config.toml
hidden_act = "swiglu"
normalize_top_k = true
balance_bias = false
rope_theta = 10000.0
qk_norm = true
weight_decay = 0.05
final_lr_fraction = 0.0
max_seq_len = 256
dataset = "wikipedia_en"
Below are experts of layer 6 (counted from 0) of a mixture-of-experts language model. Rows are named router (the router's row for the expert), gate (a neuron's input weights, with its number), up (a neuron's input weights, with its number) and show model dimensions 56-111. Each number is 128 + 32 x the weight over its row's rms, rounded and kept within 0 to 255.
After each expert's rows: "mostly gets" lists some tokens that are sent to it at least half of the time. This comes from a sample of Wikipedia text that the model never trained on.

# expert 106
router [ 89 145 112 175 189 188  83 143 141  88  95 143 126 107 147 116  96  91 131  91 151  84 124 166  88 101 107 152 137 173  96  98 140 137  90 176 148 115  97 188 153 103 152 123 101 165 115 142  99 178 149 147 107 155  69 100]
gate0 [129 169 135 128 118 165 125 112 160 145  50 131 113 137 102 131 107 173 173  92 121 148 169 132 110  99 145 137 137 148 158  98 156 224 110 116  98 122 119 152 146 123  92 138 148 155 121 140 132 160 102 130 134 124  90 111]
up0 [ 69 153 131  83 115  80  96 150  92 194 116 116 120 144 145 137  89 118 124 101 162 124 145 119 182 122 155 133 151 165 132 203 186 165 152 153 165 119 159 151 183 114 125 119 214  97 148 167  88 111 129  76  81 129 106 118]
gate1 [109  50 145 107  98 103  93 131 143 100 138 100 139 137 117 134 116 118 118 113  92 118 162  50 128 137  94 170 148 109 113 131 119 176 112 175 151  97 128  84  79 117 138  85 138 138  59 142 103 113 155 113  70 167  96 109]
up1 [110 133 147  98 115 131 139 161 126 141  61  76 219 146  29 141 158 161 125 126 100 138 149 131 155 131 136 147  65 161 166 115 167 106 129  92 171 158 163  62 125 102 114 155 148 143  67 194  71 155 117 116 128  95 105 160]
gate2 [110 116 151 179 151 111 170 138 168 159  74 157 110 124 124 114 100  95 100  75 111 132 133 124  63 131 202 110 113  99 103 137  88 151  69 123  91 191 131 217 139  89 138 165 104 131 115 131  83 117  95 158  59  80 104  95]
up2 [112 127 112 167 105  84 168 137 152  88 146 153 149 193 117 117 167 166 153 121 116 131 144 164 129 146 199 113 159 115 134 126  87 155  77 142  71 157  99 164  95 133 176 154  26 137 128 202 114  65 188 104  87 133  84  96]
gate3 [126 112  99 139 141 142 138 151 116 199 151 157 173 129 147  95 158 104 148 111 140  96 132 172 126 137 197 115  92 137  71 134 106 141  93 169 135 166 114 170 171 131  53 133 174 103 192 106 101 186 120 129 123 108 150 141]
up3 [144  71 227 151 150 194 132 157  59 157 105 138 153 120 100  98 188 159 164 149 128 111 145 176 107 135 129  61 138 145 114 114  88 132  98 128 125 124 115  79 169 141 113 119  99  91 159 132 134 213 166 118 101  98 154 145]
gate4 [142 135 113 170  96  54 108 164 120 123 125 194 110  98 158 158 155 136 124 178 149 131 102 106 170 147 151 178 131 108 161 141 159 181 154 117 184 120 126 115 151 129 125  88 121 160 149 117 150 149 178  78  99 173  92 167]
up4 [127 117 201 127 110  93 148 120 130 121  92 120  90 158 152 168 124 148 148  77  46 106 179  82  71 127 197 142 144 113 117 167 116 123 154 132 121 144 118  86 147  84 104 134 167 131 138  94 127  96 111 129 127 139  82  87]
gate5 [156 107 148  96 116  67 208 135 146 110 145 118  90 179 183 152 118 120  67 120  77 137 181 106 107 124 129  94 131 124 146 112 126 111 147  65 113 136 120  64 101 163  84 133  42  90 182 120 169 108 103 155 111 158 122 117]
up5 [135 122 152  95 155 125 190  97 139 106 168 161  86 122 178 116 135 136  78 133 100 168 148 130  98 167 134  87 144 123 171 156 112 125 145  68  84 167 111 128  66 108 150 123  99 114 185 151 103  78 137 134 122 155 125  74]
gate6 [130 198 193 191 134 129 111 157 134  94 115 210 152 137  71 139 158 138 130 114 154 131 120 125 168  61 132 121 159 146  32 137  95 193 151 131 127 154  65 134  74 115 183  96  95 107  92 151 139 111 184 149 124 160 126  76]
up6 [110  98 144 176 150 130 151 132 165 118  86 143 120 128 103 109 169 250 110 110 110  81 114 110  79 109  95 117 177 138 102 108  86 138 141 159  55 139 120 161 148 142 125 111  97 176 108 111  26 130 106 152 155 163 194 111]
gate7 [149 158 104 153 118 146 110 106 144 118 114 110 145 112 109 136 105  75  94 109 114 157 110 145 137 134  97 127 172 130 124  78 138 127  94  64 184 186 150 175 144 100  85 104 108 142 143 152  88 144 130 201 161  84 171 128]
up7 [154 142  76 181 115  90 121 134  95 106  66 115 131 173 104 199 151 101 145 111 140 124 146 146 159 142 150 100 141 132  91  99 133 111 145 189  95 199  98 182 122 104  96 101 133 123 201  87 113 137 148 144 124 141 112 119]
gate8 [153 159 140 136 140  95 125 126 148 161 174 147 172 190 121  87 133  78 150 102 102 151 131 184 144 155 146 110  93 115 153 148 150 167 161  70 188 142 122 224 164 112 122  68 161  94 159  98 137 115  31  95 152 116 134 107]
up8 [123 152 176 146 169  97 121 107 125 183 148 154 114 155 106  80  62  85 150  95 160 120 138 137 127 187 181 151  84 141 104 102 151 106 112 110 121 115 131 149 186 184 130 120 168 133 171 152 108 125  86  92 211 120 119 129]
mostly gets: "AR", " Yes", " voice", " GA", "omi", " No"

# expert 6
router [165 116 112 137  80 147 123 162 101 120 118 126 145 159 111 121 114 144 119 153  91 126 106 114  76 101 110  94 163  59  81  82  94 119  97 154 183  90 131  76  99  92 136 140 139 125 173  72 125 151  96 127  76 163 169 146]
gate0 [136  78 101 107 118 103 122 103 117 112 129 126 110 128 161  85  85 173 160 158 106 234 113 120  87 156 148  71  93 111 105 142  56 131 154  90 115  99 188 136 176 116 136 168 130 107 144 103 115 137 113 121  88 114 111 133]
up0 [156  88 158 121 127 151 147 172 119 154 110 128 109 171 142 105 127 122 142 130 111 154 109 126  94 130 107  77 103 117 135 194 148 173 129 152  76 125 187 132 166 110 101 141 101  91  67 111 138  87 109  59 141 105  84 142]
gate1 [113 157  93  97 106 128 119 177 144  99 189  54 154 143 154 163  99 110 173  93 113 161 127 169 189 131  98 111 175 123 124 113 136 147  46 146 115 112 140 143 128 126 155 151  98  93 139  97 189 136 159 127 125 132 140 114]
up1 [149 152 134 104 144 134 146 109  87  98 123 186  80  64  95 100 132 100 101  76 158 148 117 132 106 210  95  93 141  97 105 128  81 140 128  91 111 160  83 150 168  22  95  65 144 144 107 120 105  92 101 117 103 124 158 152]
gate2 [122 140 131 118 116 173 141 110  72 177 179 147  54 167 143  85 109 138  87 128 162 116 137 121 117 171  74 134 137 138 101  84 172 124 142 102 145  98 149 186 134 143 146 163 143 101  75  90 120 136 156  97 148 149 161  77]
up2 [120 124 190 141  73 195 148 147 108 118 121 160 147 149 110 115 150 104  97 131 136 143  91  64 111  93  89 139 156 122  98 123 144  93 136  79 173 105 130 164 105  87 148 153 186  99 108 105 150 112 166 134 128 115 147  97]
gate3 [ 78 127 103  99 157 119 121 119 113 134 138 156  63 132 180 130  86  80 111 116 145 120 128 153 130 116  71 153 135 158  58 116 143 127 132  49 145 109 166  98  93  84 170 142  73 147  71 186 151 167 161 136 140 151 143 132]
up3 [ 67 115 153  97 171 120 146 145 119 156 105 149  82 134 124 122 119 152 146 125 195 159  77  86 128 127 107 167 112 151 149 176  99 105 135 130 130  98 156  91 151  79  81 179 165 134 105 115 102 132  70 175 120 102 114 153]
gate4 [152 140 112  90 119 172 209 182  87 188 160 144  71 130 156 139 111 167 177 114 156  93 145 143 191  86 134 115 154 169 132  94 109 134 134 113 119 139 127 163  56 129 168 128  44  74  77  95 136 120 138 161 136 152 143 152]
up4 [134 111 128 106 207 158 107 139 161 121 114 101  54  88 110 167 188  82  90  99 114  96 145  96 113 147 137 172 120  90 160 141 202 110  99 150  98  99  94  88 169 160 152 161 111 161 167 119 108  59 171  58 107  69 110 130]
gate5 [190 114 130  87 115  61 113 136 122 121 137 145  92 117 126 136 168 113 160  80  98 109 193 134 165 114 129  79 181 148 117  80 179  94  91 105 137 148 110 108  78 198 165  88 120  92 178 199 171  84  93 113 155 138 161 153]
up5 [109 147 109 137  91 116 115  63 149  98 120 102 166 155 131 132 157  83 130 182 126 151 105  96 143 105 155 141  63  83  99 197 122 134 190 201 103  89 139 104 134 148 113 128  96 167  94  74 135  83 138 131 110 141 123  94]
gate6 [161 198  98 135  75  58  59 142 120 117 170  74 115 212 149 122  88 100 145 118  77 142 179 122  69 142 146 118 139 165  77 133 215 151 137  96 137 147 174 109  98 112 112 139 174 130 159 117 103  94  99 150 101 108 106 114]
up6 [114 108 155  85 162 131 191  91 161 157 119 196  93  72 125 140 119 101 166  87 152 131  89  81 177 105 142 101 127 158 127 144  57 153  75  61 122 148 107 152 154  89 129  85  98 112  70 143 110 179 123 147 121 171 160 126]
gate7 [121  91  90 122 133 145 122 112 110  71 104  81 235  95  85  92 105 185 144 148 130 140  62  96  91 129 109 146  55 207 115 155 106 140 132 142 178 156 107 152 120 161 127 144 160  92 118 159 112 139  54 145  88 164 131 118]
up7 [ 85 156 109 157 146 123 125 169 113 142 115 190 117  91  90 126 138  79 123 116 134 141 106 126 144 109 111  87 121 126 149 162 145 118 155  88 172  99 132  81 126 147 106 161 109 124 138 194 165  78 170 123 120 160 155 121]
gate8 [151 131 110 119 140 152 135 100 135  71 140 112 108 110 191 120 168 151 171 138  82 157 127 111 180 104 136 125  67 155 138 148 115 138 184 107 120 153 127 128 155 168 104 134 166  39  79 180 139 144  88 157 155 157 164  93]
up8 [142 103 104 142 129 133 176 109 131 117 108 117 173 114 155 163 136 136 173 131 113 161 129 108 136  88 135 151  80 120 105  90 107 146 139 145 148 112  91  80 189 162 114 182 145  84 115 154 134 175  71 133 122 132 155 116]
mostly gets: " this", " the", " same", " own", " previous", " highest"

# expert 58
router [129 127  93  56 137 131 138 155 114 129 117 148 121  98  90 136 133 101  49 100 112 133 179 180 133 113 135  65 143  38 112 119 157  98  93  86 143 144 112  94 111 151 130  84 152  90 165 126 146  53 112 138  63 128 111 113]
gate0 [103  80 127  90 173 126  86 122 150  94 111 171 119 120 160 130 187 173  17 130 126 161 108 138 145 160 151 109 133  81 162  73 139 137 124 161 125 134  86 104 124 154  83  83 133 150 102 102 120 109  88  92 174 139 106 102]
up0 [121 100 147  67 162 135 103 130 165 149 103 197 179 127 102 163 146 124   0 142  72 173 192 118 112 137 211 162 167 117 105 127 121 184 140 149 145 119  78  94 144 112 127 100 132 177 136 145 134 132 132  88 136 103  77 126]
gate1 [188 108 118 140 104 139 101  85 110  97 155 154 151 128 154 129 155 176 120 140 120 117 125 178 193 122 101  97 111 126 147 130  87 167 139 104 139 148  89 166  91 166 138 138 124 106 151 101 162 171 124 130 108 110 126 110]
up1 [167 107 100 108 109 124 125 131 103 145 172  82 145  92  83 156 151 127  92 139 132 118 139 167 138 116  93 100  61 124 161  44 163  82 112 124 118 107 120  98 138 136 130 127 180 131 195  99 152 185 160 122 133 137 127  79]
gate2 [ 96 143 133 124 182 167  99  52  90 121 134 153 109 144 147 112 114  83  76 128 128 191 180  85 127 149 156 137  67 118 125 102 195 117 126 208 173 158 157 136  69 176 140 170 171 165 113 195  69  99 106 174 155 126 125  82]
up2 [128 113 125 152 165 158  86 107 104 169 110 182 143 106 149 113  75  85 104 137  95 140 169 136 188  96 135  99  90 136 119 100 161 126 119 142 217 100 163 142  79 192 148 153 194 161 120 138 110 105 134 142  91 147  88 130]
gate3 [137 160 137 123 111 109 134 165 121  95 124 139 159 188 130 126 147 127 148 176 160 137  75 148 120 117 169  78 112  95 130 118 107 105  83  98 109 170 145 146 167  82 112 130 148 149 141  89 124 110 153 121 128 138 209 156]
up3 [ 81 133 121 132 211  76 163 100 143 105 189 113 141  81 163 195 160 176 133 133 121 112 126  95 120 140 154 192 136 170 140 146 115 140 191 172  84 107  75  86  62 161 200 155 107 154 105 144 115 197  94 176 165 146 105 145]
gate4 [121  84  97 138 118 151  60 144  94 130 162 171 175 146 138  51 170 106 109 133 140 138 145 171 151  77 109  95 182  87 127 116 107 128  97  72 122  84 123 169  91 138 138  71 110  84 122 139  89  87 123 135 162 117 116 180]
up4 [132 118 174 141 162 107 114 155 138 100 116 140 117 121 143 118 115 136 131 150 128  54  95  72  83 167 168 149 136  96 104 109 135 137 111 168 168 126 139 116 168 168  96 157  94 121 175 144 114 166 109 133 135 154 157 128]
gate5 [ 86 148 172 159 120 144 132  69 146 109 107 186 120 115 124  91 145  95 159 154  99 128  94 113 120 103 108 149 143 123  76 102 110 133 145 131 130 123 115 117 144 145 146 126  82 119  72 145 169 132  77 184  96 117  87 103]
up5 [143 121 162 110 134  86  92 116 113 157 127 151 113  54 132 110  69  92  82 140 112 105 170 131 164 141 130 128  79 125 108 171 122 157 164 133 112 109 199 120 136 186 174  90 102  82  96 182 117 137 131 149  90 133 118 147]
gate6 [ 88 110 107 113 208 122 152 144 119 152  51 109 115 131  82 127 182 228 101  93 112 134 132 185 114 121 231 134 108 116 134 116 133 135 164  89 106 155 128 122 146 122  98 126 135 181 153 123 173 141  62  96 188  96  94 134]
up6 [113 105 110 137 177 136  85 158 123 125 156 205  92 179  72 156 172  79 115 126 132 115 142 161  87 146 125 101 163 124 107 101 142 100 128 162  85 126  46 123 135 167 132  64 139 227 169 104 167 113  72 157 148  84  98 166]
gate7 [175 156  87 109 104 148 164 139 114 103 131 153 178 170 121 100  40 117 141  60 151 138 141 170 150 129  79  83 143 116 153 109 132  91 136 132 117 175  67 128 167 188  43 166  95 135 136 132 174  97 184 140 173 139  52 163]
up7 [ 89  73 163 132 170 100 167 128 138 122  97 133 103 147 100 155 154 178 139 181 101 144 161 112 121  89 134 160  70 159  94  73 129 146 154 114 193 126 166 140  36 148 156 168 110 161 103 114 110 143 119 118 104 170  85 149]
gate8 [112 198 105 130 118 103 143 110 198  87 122 178 138 146 142 162  92 130  98 133 137 166 145 143  77 154 100 119 198 113 114 126  67 107 138 164 107 122 120 161  90  63 138 144 128 130 123  98 128 108  71 157  94 108 167 111]
up8 [170 133 165 123 112 141 142  97 129 130 182 156 106 136 106 138  91 140 100  72 136 154  76  82  63 112 134 133  86 132 144 167 112 109 116  96 169 138 117 141 123 124 124 147  85  74 148  97 116 168 109 129 126 137 117 107]
mostly gets: " his", "'s", " its", " their", " two", " one"

# expert 21
router [142 111 106 123  93 104 129 165 131  99 120 104 100 153 102 133 105 156  82 175 133 135 138 146  74 133 133 136 103 110 157 191 153  87 125 153 106 123 101 138  88 149 135 147  61 134 125 180 138 124 139 168 104 109  95 143]
gate0 [134 131 158 108  44 175 129 155 165 117 153 137 136  91 131  70  86 112 100 136 114 150 117 142 153 145  36 148 135 115  97 153 131 154  95 123  99  91  63 163 152 117 100  77 102 105  73 127  80 117 146 202 151 128 137 118]
up0 [142 143 114 154 164 119 112 113 122 166 121 138  93 171 110 180 145 148 153 122 139 105 147 106 130 136 153 139  83 125 130  63 123 137 188 122 147 159 118 159 111 114 121 167 133 160 170 121 165  98  48  85  90 152  55 151]
gate1 [142 102 151  64  96 142  95 148 143  80 150 171  99 169 118 138  96 215 120 104 104 104 138 123 112  88 150 170 120 104 106 129  85 177  90 141 146 124 162 113 121  76 167 121 125  78 149 118 121 102 143 127 144 103 133 135]
up1 [ 94 139  89 166 113 175 165 108 134 169 138 104 149 128 113 167 153 140 109 160 100 131 136 167 136 134 108 142 140 189  99 107 142 146 117  89 142 102  88 103 131 193 133  95 108 234 101 129 181 131 215 114 150 141 124 127]
gate2 [189 173 144 151 100 115  91 147 169 139 172 175 145 102  90 147 114  66 101 101 137 135 148 108 166  93 101 160 162 132 168 117 118 180 167  86 154  88  84 133  89 130  95 142 117  92  81 144  95  99 119  96 169  92 117 111]
up2 [153 133  97 157  91 103 138 152 128 120 128 160 111 109 110 123  85  39  87 112 147 139 168 131 141 126  81 127 117 108 146 105 120 106 234  99  74 131  86 159  81 157 128 145 112 177 121  97 153  88 124 106 152 114  97  96]
gate3 [145 199 117 138  94 158 142 102 241 169 142 164  89  63  89 136 125  75 142 130 117 164 178 169 180 187  63 113 156 127 186 101 159 115 186 148 134 185 148 132  73 128 121 122 124 103 162 172 123  76 176 150 109 110  69 123]
up3 [123 166 120 153 110 121 162 104 202 147 112 184 150  48 104 124 115 119 113  90  80 177 160 149 135 113  99  88 138 131 209  97 134  93 169 122 132 161 154 154 106 132 111 119  86 113 147 153 119 108 168 143 145 106  91 191]
gate4 [189  78 122  57 166 128  75 118 160  84 114  93 142 100 114 124 108 109 113 105  71  89 153  95 113 104 137 104  57 134  91 137 202  98 162 119 137  92 116 115 110 139 106 149 108 116  83 160 110 182 123 158  87  65 173  73]
up4 [156 135  94 106  91 179  82 104 140  93 129 132 123 110 113 121 116 112 118 107 127 129  88 122  94 122 195 133 105 108 134 189 115  66 117 186 100 107 117 168  91 102 119 144 130 113  82 152 100 113 148 146 124 110 145 150]
gate5 [120 103  80  77 159  88 128 156 143 129 175 151 149 132 101 133 101 147 104 112  84 142 147 112 155 104 184 126 168 121 135 113 154 123 135 116 148 169 142 119 144 152  75 122  97 153  93 120 169 132  51 163 126 167  80  57]
up5 [127 127 158 154  76 175 148  80 154 152 153 156 143  99 141  76 102 130 115 137 170  81 103 142 167 116  97 130  76 124 156 135 100 137 133 111  97 123  85 118 150  83 191 175 183  93 144 111 124  73 170 126 152  93 165 157]
gate6 [124 183 156 160 140 131  87 116 187 144 132 184  74 149 115  89 147  81  54  86 157 159 128 132 148 183  57 156 120 145 116 162 131 119 121 106  34 118 109  75 111 117 109  87 125  68 117 183  81 116 127 165  58 120 147  66]
up6 [146 110 109 156  78 150 112 147 154 125 109 173 130 113 144 106 159  93 104 148 171 145  88 150 156  80  76 140 113 122  55 143  65 136 135  88 127 114 182 175 155 147 137  74 108 166 125 196 116 115 112 154 128 126 106  95]
gate7 [ 79 144 138 135 114 139  96 117 126  88 174  99 158 140 150 113 130 105 157 130 126  88 182 171 131 133  78 141  86 150 160 153 166  99 184 123  65 134 137  47 156 114 181 108  94 130 149 152  89  76  62 172 114 179 138  84]
up7 [103  91 106 134 134 144 114  90 127 154 121 160 176 101 150 142 166  90  79 103 135 166 140 150 108 138 152 117 125 141 118 136 131 115  88  50 140 145 140 153  62 124 134 147 145 167 161 135 148  58 106 176 143  63 122  94]
gate8 [ 98 149 191 162  55  93 140 131 126 108 110 179 138 118 132 101 138  69 192 124 148 150 105 120 152 155 106 144  79 151  87 180 131 118 197 151 144  82 122 172 147 145 146 129  93 139 126 106  99 160 125 187 138 109 113  82]
up8 [154 160  64 111 157 142 148  91 146 143 140 154  91 164  92 162 118 146  74 118  99  95 163 147  94 137 213 145 174 142 123 114 100 141  88 128 129 109 125 113 108  96  99 142 111 124 209 154  76 102 145  99 156  60  87 131]
mostly gets: " member", " able", " evidence", " lack", " them", " well"

# expert 51
router [146 127 196 131 120 107 160 144 146 125 116 148 106 156 179 104  91  79 111 155 142 118 115 153 135 113 160  92  86  74  73  88 107 135  85 154 162  83 166  81  90 136 111 180 126  76 130 139 176 118 110  95 151 165 136 138]
gate0 [ 97 145 147 114 153 197  62  97 116 129 120 155 177 130 155 149  89 137 171 130 124  92 130 116  71 119  92 131 104 143 154 123 110  95 125 205 133 149 159 142 114 164 222 142 151 112 141 143  81  49  63 121 195 118 100 103]
up0 [202 189 111 202  89  90 105 127 157 137 122 126 110 130 140  85 101 157 128 147 175 111 139  98 143 138 100 117 101 117 168 136  97 123 146 126 126 116  87 177 199 161 102 112 107 151 125 117 133 172 168 126 165  98 154 154]
gate1 [158 121  69 168  80 127 159 115 148 150 123 169  72 128  91 113  88 107 191 146  77 108  43 193 110 115 113 136 164 118  83  81  80 124 112  79 138 132  98 146  65 127 138 136 117 182 155  81 173 129 147 213 114 152 104 156]
up1 [ 61 165  71  94 153 141 110 114 105 127 151 113  95 167 148 105  87 149 135 155 116 126 117 142 144  66 103  90 141  77 134 100 104 140 144 105 125 145 171 170  83 165  88 124  68 164 128 111 164  87 141 110  70 163 114 161]
gate2 [101 130 162 111 136 126 163 146 108 119 129  63 169  99 193 146  89 134 171 142 115 136  67 124  85  83 165 169  83 169 158 145 127  59 112 128 167 132 125 131 166 113 113 138 143 104 153  82 140 111 136 130  86  93  99 145]
up2 [136  87 118 141 121 106  78 130 122 124 168  98 102 162  60 112 179 158 103  91 139 136 146  98 181 155 109  84 130 169 143 151  64 159  92  91  76 153 171 166 132 153 151 146  79 134  80 177  65 118 134 159 164  90 115 137]
gate3 [147 120 124 159 103  73  56 147  79 154 117 177 133 124 109 128  90  79 152 106 174 147 131  84 149 114  72 111  94 131 105 143 140 164 123 153 109 128 183 173 173 140  94  85 128 162  76 102  74 117 117 164 106 157 134 166]
up3 [103 147 148 114 133 112 136 163 132 153 140 126 134  58 147 108 186 119 141 114  67 137 105  52 219 191 125 116 119 119 181 160 153 131 130  90 112 152 145 135 128 137 136 158 119  98 135 115 113 153 184 108 153 147 115 133]
gate4 [145 100 171  81 112  91 172  95 143 140  86 144 131 187 136 101 158 120 111  64 137 146 191 129  99 133 104 135 205 120 119 118  68 154 156  90 139 130 165 144 130 115 125 152 123 134 168 141 110  98 154 152 181  95 118 160]
up4 [ 72 138 171 116 134  59 120 119  94 177 161 130 102  93 145 162 107 151 149 149 197 121 145  89 151 112  95 126  67 127 184  72 121 134 123 142  88 138  72 144 181 134 110 112  84 137 135  64 109 119 120 134 173 177  99 147]
gate5 [176  94 169 113 170 157 149 158 179  95 159  88  98  83  91  82 103  69  52  99 102  91 130 131 144 177  82  89 121  87 114 105 115 180 116 111 129 151 138 124  95 147 162 141 105 135 141 116 153 122 148 149 150 135  87 167]
up5 [143 100 194  60 134 180 103 145 156 136 133  91 118 109  93  44 150  90 101  82 129  63 198  99  75 156 142  92 134  79 113 111 122 148 122  97 119 126 134  82 116 114 123 104 126 209 155 108 161 152 102 126 149 162  72 124]
gate6 [183  87 107 138 174  85 201  77 117 117 174 158 107 162 132 174  71 140 107 114 123  77 113 115 137 104 180 163  80  92 152 179 111 107 120 124 124 134 156 157 130 153 117 102 133  75  93 148  78 116 105 128 136 161 179 156]
up6 [ 59 167 140 169 111 148  91 145  79  97  89 109 106 161 115 142 148 152 134 179 143 199 137 134 137 171  77 153 151 130 138  68 136 192 151 160  79 112 132 172 107 130 152 118  91 175 153  91 122 174 157 146  87  97 154  95]
gate7 [150 185  55 104 109 120 147 150 133 158 106 107 178 183 134 113 144 120 127 123 142 173 154 136  89 151 147 145 115 102  93  99  95 134 130  85 143  97 154 147  92 200 151 154 181 157 114 117 164 122 185 139 165  86  79 163]
up7 [134  91 143 123  99  87 127 144 109 128 117 134 130 140 137  85 150 133 122 135  70 124  82 165  84  53 115 163 142 142  99 133  73 179  96 112 139 145 107 105  54 145 146 169 113 114 115  62 153 179 121 119 102 209 134 143]
gate8 [167 190 166 144 134 111 138 170 136 124  58 138 144 156 197  93 122 175 143 148 104 129  85 106 161 121 133  74 112  83 148 143 127 181 158 175 113 108 143 125 135 133 122 151 109 114 193 128  72 188  92  72 145 157 145 130]
up8 [127 167 160 127 128 134 119 175 142 137  75 130 158 172 149 104  93 137 145 114  88 135  88 113 158  99 168  85 131  89 155 142 100 189 179 134 125 125 127 149 160 134 119 105  81 146 181  96  88 143 109 120 122 145  80 167]
mostly gets: "The", " The", "On", " On", " When", " every"

# expert 68
router [127 155 128 145 144 190 150 176 138  96 113 199  93 161 102 107 153 159 156  82 146  82 139 180  68  82 163 148 198 161 126  98 142  75 125 103 179 101 105  95 128  99 132 125 132 138 131  82  78 133 117 111 143 174 167 131]
gate0 [142 145 138 127 120 111 135 110 153 106 120  87 176 126 149 171 163 116 136 104 125 136  98  80 128 137 145 113  81 119 156 110 114 201 156 133 123 101 112 121 159 136 110 112 122 103 100  52 126 170 152 163 153  50 148 168]
up0 [122 142  89 124 131 173 153 148 144 159 134 140 136 120 119 139 134 114  92 135  97 121 144 177 146 171 101 121 126 107 146 128 104 116 103 184 111 151 157  79 156 127 158 143 131 161  97 132 152  97 126 148  95 161 122 190]
gate1 [164  92 138  85 118 119 216  90 160 121 136 132 122 101 147 148 140 130 102 105 170 143 165 143 141 116 139 114 153 130  78 115  41 131 159 124 128 169 133 124  98 146 122 180  96 158 121 131 113 153 100 144 159 102 112  81]
up1 [ 48 129 122  81 132 124 147 101 191 115 134 106 101 136 136 163 156 110 109 128 107 108 141 150 122 116 136 124 176  95 171 102 108 159 144 180 118 134  96 115 126 130 195 101 161 139  97 149 168  91 177 157 145  89 115 105]
gate2 [196 124 145 130 101  93 141  89 148 146  94 148 114 174 155 140 119 146 124 104  88 135 171 103 119  92 131  91 122 153 169  57 161  86 183 126 129 181 160 116 158 120 169 116  84 146 173 147 153 120 186 130  43 138 119 150]
up2 [118 166 167 113 158 122 208 106 117 103 102  93 160  39 150 154 115  99 158  63 105 143  77 172 113 161  89  91 157 138 111 103 135 120 123 118 147 126  98 137 196 164 112 120 118 164 124 136 131  87 168 127 108 137 134 152]
gate3 [143 119 169 120 150 146 121 161 166 127 191 127 102 158 161  98 178 138 124 158  98 128 160 145 131 147 179 103 186  88 166  76 112 118 132 143 157 108 179 105 125 138 110 133 116 120 163 146 152 133 102  96 100 149 122 133]
up3 [123 140  88 118 141  86 160  98 110 137 103 114 129 123 127 189 185 133 115 167 117 184 105  82 159 129 138 141 125 146  58 153 173 125 169 122  77 144 136 113 134 119 113 134 154 170 128 133 155 143 165 106 187 112 105 129]
gate4 [120  87 169 106 126 153 168 102 161  93 102 106 163 153  80 135 207 124 120 116 111 112 138 112 102  96 115 126 122 164 134  84 131 176 113  98 146 116  86 124  89 148 133 115 131 130 105 154 130 151 102 182 139  99 160 154]
up4 [118 191  69 137  81 134 103 126 118 145 136 174 180 119 169 110 133 147 149 118 134 139 175 156 113 126 159 205  98 103  95 141 154 158 166 144 128 136 137 106 120  91  66 132 118 161 139 121 114 184 188  90 130 131 126 177]
gate5 [122 124 125 134 155 176 111 136 155  93 102 147 190 106  67 140 151  74 169  69 170 109 154 143 170 124  71  59 111 140 118 125 174 194 127 126 167 157 147 111  88  83 111 169 187 106 113 142 110 123 160  97 117 119 152  92]
up5 [132 109  70 141 203 164 124 109 146  75 167 139 172  92 102 130 140 120 145  75 172 104 150 123 151 100  39  81 111 147  61 133 111 110 154 172 139 133 137 134 134 110 134 159 196  83 155 117 126 143 143 110 105 112 134  88]
gate6 [170 146 163 144  70 127 133 122 151 134 157 118 147 127 184  65 110 107 108  81 125 140 145 194  97 105 141 102 141 123 149 157  66 136 161 143 106 137 144  93 134 136 142 102 122 112 122  91 100 149  69 145 214 141  78 135]
up6 [125 106  69  81  70 127 142 147 120 189 105 168 169 159 125 141 136 162 145 145 116 108  96 122 171 112 140 118 125 126 116 148 154 161 116 141 185  87 122 157 153  86 113  86 123  96  86 111 170 122 129 106 161 143  81 139]
gate7 [119 120  96 113 111 110 174 147 125 129 165 142 121 120 138 116 135 167 138 133 159 129 172 129 141  63 187  78 120 115 119 133 116 182 153 151 110  86  87 106 160  73 110 154 180 100 164 132 123  93 111 217 142 143  83 148]
up7 [143 124 110 137 182 129 107 143 155 130 130 118 127 213  93 163 124 123 116 133  92 146  58 136  84 131 179 161 182 174 138 148 109  67 140  84 130 133 106 133  91 109 148 165  81 143 175 141  90  57 119 106 174 135 136 143]
gate8 [190 111 104 115 119 149 155  72 175 114 126 182 119  80 113 123 179 180 196 157 159 165 148 108 141 123 160 137 123  93 120  93  61 140 128 134 121 144 117 124  97 125  98 139 148 102 134 167  61 153 145 136 137 140 122  80]
up8 [ 85 118 154 127 136 106 131  94 125 161 127  87 129 116 168 134 114 109  71  83 120  85 124 111 116 144 152 100 125 159  84 138 162 135 143 133 130  54 151 101 154 140 133  75 109 132 141  83 203 123 137 153 109 104  99 172]
mostly gets: " Second", " Best", " E", "258", "died", "131"